config.toml
n_layer = 14
d_model = 96
n_experts = 64
experts_per_token = 6
d_expert = 32
d_shared_expert = 64
activation = "swiglu"
moe_layers = [1, 2, 3, 4, 5, 6, 7, 8, 9, 10, 11, 12, 13]
router_score = "sigmoid"
normalize_top_k = true
routed_scale = 2.5
balance_loss = 0.00179
balance_bias = true
init_std_router = 0.0182
lr_router = 0.00202
n_head = 3
n_kv_head = 1
head_dim = 32
vocab_size = 4487
norm = "rmsnorm"
norm_place = "pre"
norm_eps = 1e-05
positions = "rope"
rope_base = 10000.0
rope_fraction = 1.0
qk_norm = false
attn_scale = 0.177
tie_embeddings = true
parallel_block = false
init = "uniform"
init_std_qkv = 0.0471
init_std_o = 0.0471
init_std_up = 0.0471
init_std_down = 0.0289
optimizer = "cautious_adamw"
lr = 0.00152
beta1 = 0.9
beta2 = 0.99
weight_decay = 0.098
lr_head = 0.00817
warmup_steps = 248
schedule = "wsd"
decay_fraction = 0.301
decay_shape = "linear"
final_lr_fraction = 0.0
batch_tokens = [32768, 65536, 131072]
seq_len = 256
doc_mask = true
z_loss = 0.0001
train_tokens = 331900000
steps = 4564
dataset = "wikipedia_en"
Below are experts of layer 3 (counted from 0) of a mixture-of-experts language model. Rows are named router (the router's row for the expert), gate (a neuron's input weights, with its number), up (a neuron's input weights, with its number) and show model dimensions 0-95. Each number is 128 + 24 x the weight over its row's rms, rounded and kept within 0 to 255. Numbers have three digits each.
After each expert's rows: a language model's description of what the expert responds to. This comes from a sample of Wikipedia text that the model never trained on.

# expert 63
router:144123119142182132090116098121116118131122140188053101140120140098109143151129112101155089165163139113144117164112139108134153151098150108105133109131126131119133119108148163143118141155132166116107148166129128123127142097100159158198166103120102126130161092130114154141113126106150137111
gate3:138125102154137141131130157128159115127114133140114117123129126132132076092168148111159174128119060088092092135095138119136177136133132106116128124142121128105138142134179110162141129113090158128115141137125162105178130096118160149151084109111130134148108122119098160133128205123146108144
up3:116155127152149094147123112126116144088110119158121136152101137092157110109114155132130127101113193140150167145176158120133126146125144160134119158124079129128145106142128105095129115129113127104153098158114105095165136128104101125102077119145113148155103147111118156121064187156141112152
Description: Latin endings and taxonomy. Latin-style endings like -um, -us, -ia in taxonomic lists (Phyl-um, Ap-us, pronot-um), zeros in numbers, and header words like Coordinates, life.

# expert 20
router:168146118127133191096108131136140152136136128175131118132136163114111137115086101087114123164179137097117100171117122121139146134113129125122118122123157103107151149137124118122109135145138138175141082103142082121204129119094140158164113125117126106131134090098137161111137102095108094111
gate0:132117116144137188139132134111127113135148194124122166132121105111105141134145076149123153088139119104144124172139142141157139173069144104121128136135100127130127107127143116063111107125126131132158144127117136127129107151089097149136177115062143139147148097072135140129127123154126129157
up0:110103139081117127132168164084085107111140123145140127113120143165089144093135116125103120125148085108096108157181112148117104139106090127157103125090085146124084108164144139128095123142147166108145129149151128089102113111082150068107137125132131139137120164152129128116142103142125137147
Description: Function words, adjective suffixes. The words of, the, The, a, and adjective endings like -al, -ian, -ish, -ical, as in historical, National Park.

# expert 26
router:165133113141148162116142112115120156133116172173113133128118147085110145117114096101141143150167099111150147171144140116146113145097124131089117103181162132116083134136114115089133122111146156147104100146167107103120124095096138157144148153110095110136131152082120163130146111097093099173
gate0:133102102127187145124153117112110121130150157108150151090095103107163121116119128112159153099139153121133112107134130117113138150148125138152101093131153141088127203116129158092116120160134109159142104096158120133154088115133131121107155148127126136136164154138109097082173143103152152072
up0:164126108097147132143144104108164155158135085138120161115129104137129135141103153124145161072131167117148150123148127131110097151135144161139129067117131161136135109141128153148095150143148084153137088130133120119090142130141167129131117141074143074124096109084092145114147123108123083158
Description: Digits and numerals. Final digits of years and numbers such as 2013, 2004, plus counting words first, three, five, and pronoun he in biographies.

# expert 0
router:153171115111143156098115085126123119143107164122113104136145124123100085148113121129118122133183123117158106167156150120139158121116113148105088110129129114102120112086093141121091151136104152159118147154154133094135131093121100155170174124146106118142147129083127146175113122079079146142
gate3:135135130111155159137149127085147107109080143117123089088119102118122150164135157137168150107129110082133106132087097156134139114114144140112131118126111123105171155096118211111106144172090137118136116131136091118134114133143145148121136137139141150153163114099125107078174148118129115086
up3:129099080150092110153131155116134072133150124125161141113148116110130133153082125142181122147149124135145140123126160096124139135172093130087161112144132100087129182144142140182132176154134120127130120129173145111119090150157151122142089158149145130090128119110139138143088128136127094127
Description: Capital initials of names. Single capital-letter word starts opening proper nouns and titles, often after a parenthesis, dash or quote, such as S, M, K, J.

# expert 50
router:146161131144152144097100115103144117143116126150130093134174122059069082154105095123122115123162150116147085156133084090094111157131151161117142092141128111122120133124128141099111162112138115140095108135139154144153133086116082143178127139117105156147125117096108150152142140112139121125
gate0:111153141084119108177079128115152120142111091163154150145124167131136152144169105172128105129145125147124101140088107110100100133119122123129131101081170125132171153139155129115109140125112120134097141076169138105112091110089118127129144119117171082151123087111105129106164134146112144132
up0:148163101130072117107091104169144126107120116113138141129122116136083139119111111121106110157121120109121131117128144143185076119118111134181114116107144160126118126092088155132125109146141108140053113133123108113128150076151165105124095156118124110121124142128121186121135178133153147134
Description: Mid-word stem pieces. Middle pieces of words after an initial syllable, such as -uff in handcuffs, -urp in purposes, -ag in diagram, -ald.

# expert 39
router:132165139123143147105112128123103100133105155186144098142131161086126113128116147146162130121128131093122121151163122128106115106149120091078114118101139139136119143107106120128122125110158132197136124113188095135135131102080139172162112119096101115142150090066131172117136123102124137115
gate3:142090156130123145099136129081121133162147137164143129108146150124123125118146112145125132167126144112107101141174169146109108103114140157164139114126121126143128127156130174078111143153130120111086098089108103116131138105155109149149106183161104073080125084126179125102100115117152128122
up3:124117127134152161125180144166117157173091093136130139153109123136158141129162125124136149083107127139120117138116156107125146108120095109099122118135165084145080189153145100112115129137117124156130137135079102126157155087126127121135108133083111135150116124148099075154175142114170133144
Description: Verbs and verb-linked prepositions. Auxiliaries, past participles and the prepositions after them in running prose, such as was, were, bowled, reached, by, with, to.

# expert 4
router:166146109126171144082115115102140122136139146150117106115190169127090148190118130115147130165197132110128128168142132108135148145118096137099122103133121149145140107144120153106096141128140162154087124145133126137135130119085126137151131154121094150161135122076150144111103112113086093120
gate0:138142106118169132118150126114156096139135139127155133128152138128135137113115158113153132129102133106121149121156138102079106139171088134132113120118117141105156156160143164138114160161099120161127101139162066168116094104124136114172180178101079159092104138133119170148130145113147144108
up0:107128141157075137108161090132145136133134161103120169103116083147088140128115141144112153141131110109157158172156069117116163150122139129097153135112137141111095078124098173103100109155141144117139154097120152080121131141143162157109149129120096113128154117159149085114127126123101111116
Description: Place and proper-name parts. Capitalized name words and place-name endings such as New, United, March, County, -burg, -bury, often in lists and tables.

# expert 8
router:157160098142161187104108124126102107128131157141148120103131149050114118129101107131131133136147166108157128129144115114161140141113123109112103123114149106096100121107100087152095143147152172146117121162175107103143144096110111163134131127092115145158159091081145130154139128092138115135
gate0:137108114120107189175137124081116113106160114118132103130139120084109164147132136146142153138110132130144099085115102146141099128146138111140155120146137167125139135174182178123156161141145185138081133128092139166113129097124133115103162129081151135127135145112153114092131130147155120140
up0:123109095102131133113140111106126137149109064146107120175115152144113158128087124165131113108134149108129130144120137120087107127100173110138126079168103113105142142137139113171124103107131114155118126110118086078150141119105132091129132102138164191127102101145149142131105135138179173111
Description: Name-initial letter pieces. Short consonant pieces right after a capital initial or early in foreign names, such as O-mar, L-ivingston, Ch-al-opathump.

# expert 27
router:136140124134122152090106134105108112179129143159137068135178153093112161142126116110129101148158146087141132132133114083165125118136111143093113111112112109114102140150124099126128144146170154134108118124175115099154186108116126142135092150126122124171169122105119159124096095083144098129
gate3:193132131129158107107136118107112110116121137139092171111154115130079116135132096095138123133194100093130122142147113110165133125124119075135138140164123113105148150134113109166121140172088145126120115137128157128142113150116124121163084152118117160123122149098128116177132144074135116181
up3:142137131132123127140108107119111132107105105119111147132115116103131143129130141128097131118146155081141122156166136120122057151160097136136129107122084118060138195170133109101124115162129139086142129132139171154140156093140104123153099142132132138148158080112145126124162095152143178126
Description: Noun endings and common nouns. Final pieces completing nouns after a started stem (ro-ster, ro-of, fl-ood, renew-ed), and whole nouns such as film, album, team, family, man.

# expert 19
router:108113131124138150089101141131135113128131143169096097103132115093103113146111092142135130142147127107157106134123156089133142130113124140098063091127121110153116134138160117134119162124122179163091142124155160132157100117123186152140103156142122108163158096098091159095105122080103100135
gate1:147113116169112136094115111159137109164107119125102144128099121058068173118139100088118174118138111127130122109135128103126132098132128099140125161104143143129101118128124121155106157132118140113086127127141146138124160091120139098116113138127130112116124203126129146172186126112179118147
up1:109163137157139136132116101140148144106132120094161174167131126156130109134151121104124124140120170110131125138090126137136110101109112151146159115132094085102096167110105143145194144136124156119148159114121124145138141157130157137203140107191153100119176103141124098107101137121117126141
Description: Word-ending pieces. Closing pieces of names and words after a stem, such as Hom-el-and, Verm-ont, vac-ant, pull-ed, and whole surnames or colour words like Smith, Green.

# expert 56
router:153149131128174162091083113147131107141123155126143105143162137104097113153134119124141138172164162141148121136131111107139111093110119134099091144140111126090110138096118108122112148133158147168143106147176169120144143064092133136151133138097128088117136142074120137172138093086127117131
gate1:126132131148124139123139144133133106131089130139134130117161095139081134153092137121079118106094090075107129124085153159116100090129142131107119142128098138137161098148149171109143137126126178083086163128124116096141115166128176138152079136148136147112115105141114125122122160134145122064
up1:111122139122118119151096190106059146143140134133132143134139121115107139119122145143135122128126150131127174117153122125081112137193123128132123134126132133133118177164127147110144153081076150140149137130127115126132109101186146134149123147140131108147123118110199136103173153070149113135
Description: Word-initial capital letters. Single capital letters starting names after a space or bracket, such as H-arms, G-ivat, Y-okohama, plus star-ring.

# expert 55
router:149147117134154154113117119119114127168106146198137123155183113124118137128124120108119132135159116115151080161109138081123116144129116094087121107095163124110117127101120100145142142116156151151092138120148124153125159122095092152155158126127097084169153133095108192114143138096134101134
gate0:111160109114139155128113143166068109140142114186133093128146134127153095145131079158136146138146120144101100151124163131089122143113162135138117136084088145176121139143126143123100161096082118125082150114143109152121141148129112136139097130120079179157079131113101132106127125129124130145
up0:143120097158101131120117133142144137093132087134129109150130136180141145124087148174138122150134091192144170127097141073123110160107111174155137122091125116138113152103115102137096132126123136134170112148144160142145131116144133118139111132150090170145136124149119127135107148111085080074
Description: Year digits, media nouns. Zeros and twos inside years such as 2017 and 2006–2007, and nouns like film, series, song, single, plus the piece -ating in stating.

# expert 35
router:143128126116144136097126106126141115105134134146114128134154128053093109138152141141126140140163164131150114181136110084107161140149134156107096113108123080102124127128128138143084153155129127148123137129169130122125133076128110163143133169134086144097167099076118137170124086100146114099
gate0:114113117135127110109151124145166128132128153137120119123142115116125124117091110121189136178137178112102110136146177088144112115147146175136120144183131102084139114125088178091139114145110126151125158120158141166145113123109108119119133146125122167121162179146142118118092129158183142114
up0:118127097112139160137130139095078106145144133136128146107136107152094109125072100137084136094130175125127166132115052176176182099118095147130125118120103142108132146121155125145122112130127144121146129138164098128123159102136111113127103109110132143135106117119093113112107180103139137086
Description: Inner consonant fragments. Short consonant-heavy pieces inside words and names, such as tob-ac-co, limew-as-hed, Hy-br-id, Ramak-r-ishnan, shar-p.

# expert 38
router:150157094167132160065112098135118141175114121163150133132195143112103152142125119096118135146167158095135114131127151122136143121116133132084122097137145123149082130124141107122121145096138173156132178139151127114162142134107137170178155108137115125171153126090098151128124137107135125135
gate3:142173125147127147122090112114187122100168121133168138152128122119096115126149089107119155139104183150137153153155144115123074158143126153156115153152098079102111101149122126103094142159169123139161121126119125107205167103099121134123119145133108115135125124093115129127126131123142154123
up3:129122147138130147114181076108140101147141164130146130129128134086164108117120107059133136116150127081125127112126094135117146091097106106071115114129121164118120143111155129135128088164122159106142126101131105138125173124141161152116113175124102149123164168139157132141133109149185135115
Description: Capitalized title words. Capitalized words in titles, awards and names such as It, New, Best, First, War, United, plus mid-name pieces like f-ather.

# expert 42
router:123140135098126139116092112129107123134141140189099079147179182089121139137093135128132124145157154143103142144145113098124144131132120137072117113158116157155117116135115143139136123151122158137132128112186136112158124101114122209144092107115080106133139130103142178124124133104131127151
gate0:133153121112143144139113124134162154129126140142160115135089168117100131099113144139123106083125102152142101115102087139120141125111147167085126108154098145167135136116134134149145126139109061120166117145201102164209120098144160127113093104165133108113136141124135126116111138135131120138
up0:122129123120118137121148145105119147162127104141123085099106108176126101142143138130133117116100173155129106103161094093144111115135117139132145119114128127098103168108190097159137143171094153132110091108157106125142148103124144129148092193084144164143091136156154094140143150112132094129
Description: Verb endings and auxiliaries. Verb suffixes and auxiliaries in narrative prose, such as -ed, -ing, is, was, has, also, based, released.

# expert 32
router:110110130136173167083109123116126124111095165156113113104119146106108136156113111125161110150165133092171122132124144079146148092088100159109088128127117127156144138113131154129104130132129134124100150154171149110144144112085180185115150132133115125150181111110129156101114093109127098125
gate1:155126108090128156105103065111125145112097121159147126172155130133170138121150098167128151138167122131121108098095142131113063109098144106126119126142144105134125104140094089143135126154153122138171128157166104150191104144125111099130151081129150104116113127137121124102129133102146166124
up1:117114151108123097159129160138108123100138107110132093096139135080129143143076174099127137106139123144113161134172152136142112138121138090134128106087167115120133088131121121199119181121116179130158158153110143106153127140135144139133123116137110148170195098124142145155145142137127113125
Description: Name-ending pieces. Final pieces of proper names and places such as -son, -ia, -ana, -ado, -ons, as in Colorado, Irons, drama.

# expert 49
router:114158112145151185114127070104132123150101126210095088132136133089120147143132081141153133141150133097138114176128131116132126112088128102082127092096147146109109115116162119122118136124134143142122133116144108133132131118098110163148180102142120147158136092089142173113143134115124135116
gate0:148151133147102179124150145128159116148107145144146156138158123117088099087100126099148168118148087147144122172142177137152110120108149137070080111119117126125131135070095132119118135141103121175154120103121143160137159144138137135135163123127105098143127121124139150094103067110103127126
up0:150127111105144108139105131140144109129131135159079116124112145117152150149136131080200114164150147153094151173143124110086160125153112140128111130122131146103132113166145179180154101141188144115162102132119115105125137132119118123154148134168114123153145122163154073136120141137112113102
Description: Common nouns, word endings. Common nouns like first, season, time, year, game, school, plus endings such as -ide or -ier after a first letter, as in aide, tier.

# expert 13
router:123154123110165149093067136120134105148123140155114083112122142085145110142114104169121123119170136121138122159129143141115162157107105126110149132113120103128111124133149145101121170108096137129059149146140133130179115113096120135156125145096121128166168101084108167167142114082124117135
gate0:117159108142147136138146153112178123083096098156160095115128137103109173137139091128185151131106163160128108126150098125149125130125123084137129138124110130145104130140180112103127140142118143108119095109144092148166124092106114134144103123120145167120137144071105127115132114083177116083
up0:161157102130106136118153117080150146181209148130114163135119177154123128129116129127123135106175087141117125142150123124156121139082106047159135078133127140114109129141130111100128123149111113144147099098107147107119122122163114141126101142142156137153149131130154103122128150134102106135
Description: Mid-word syllable pieces. Short vowel-consonant pieces inside a word after its first letters, such as tro-ops, diagn-osed, Dreaml-ab, De-ath.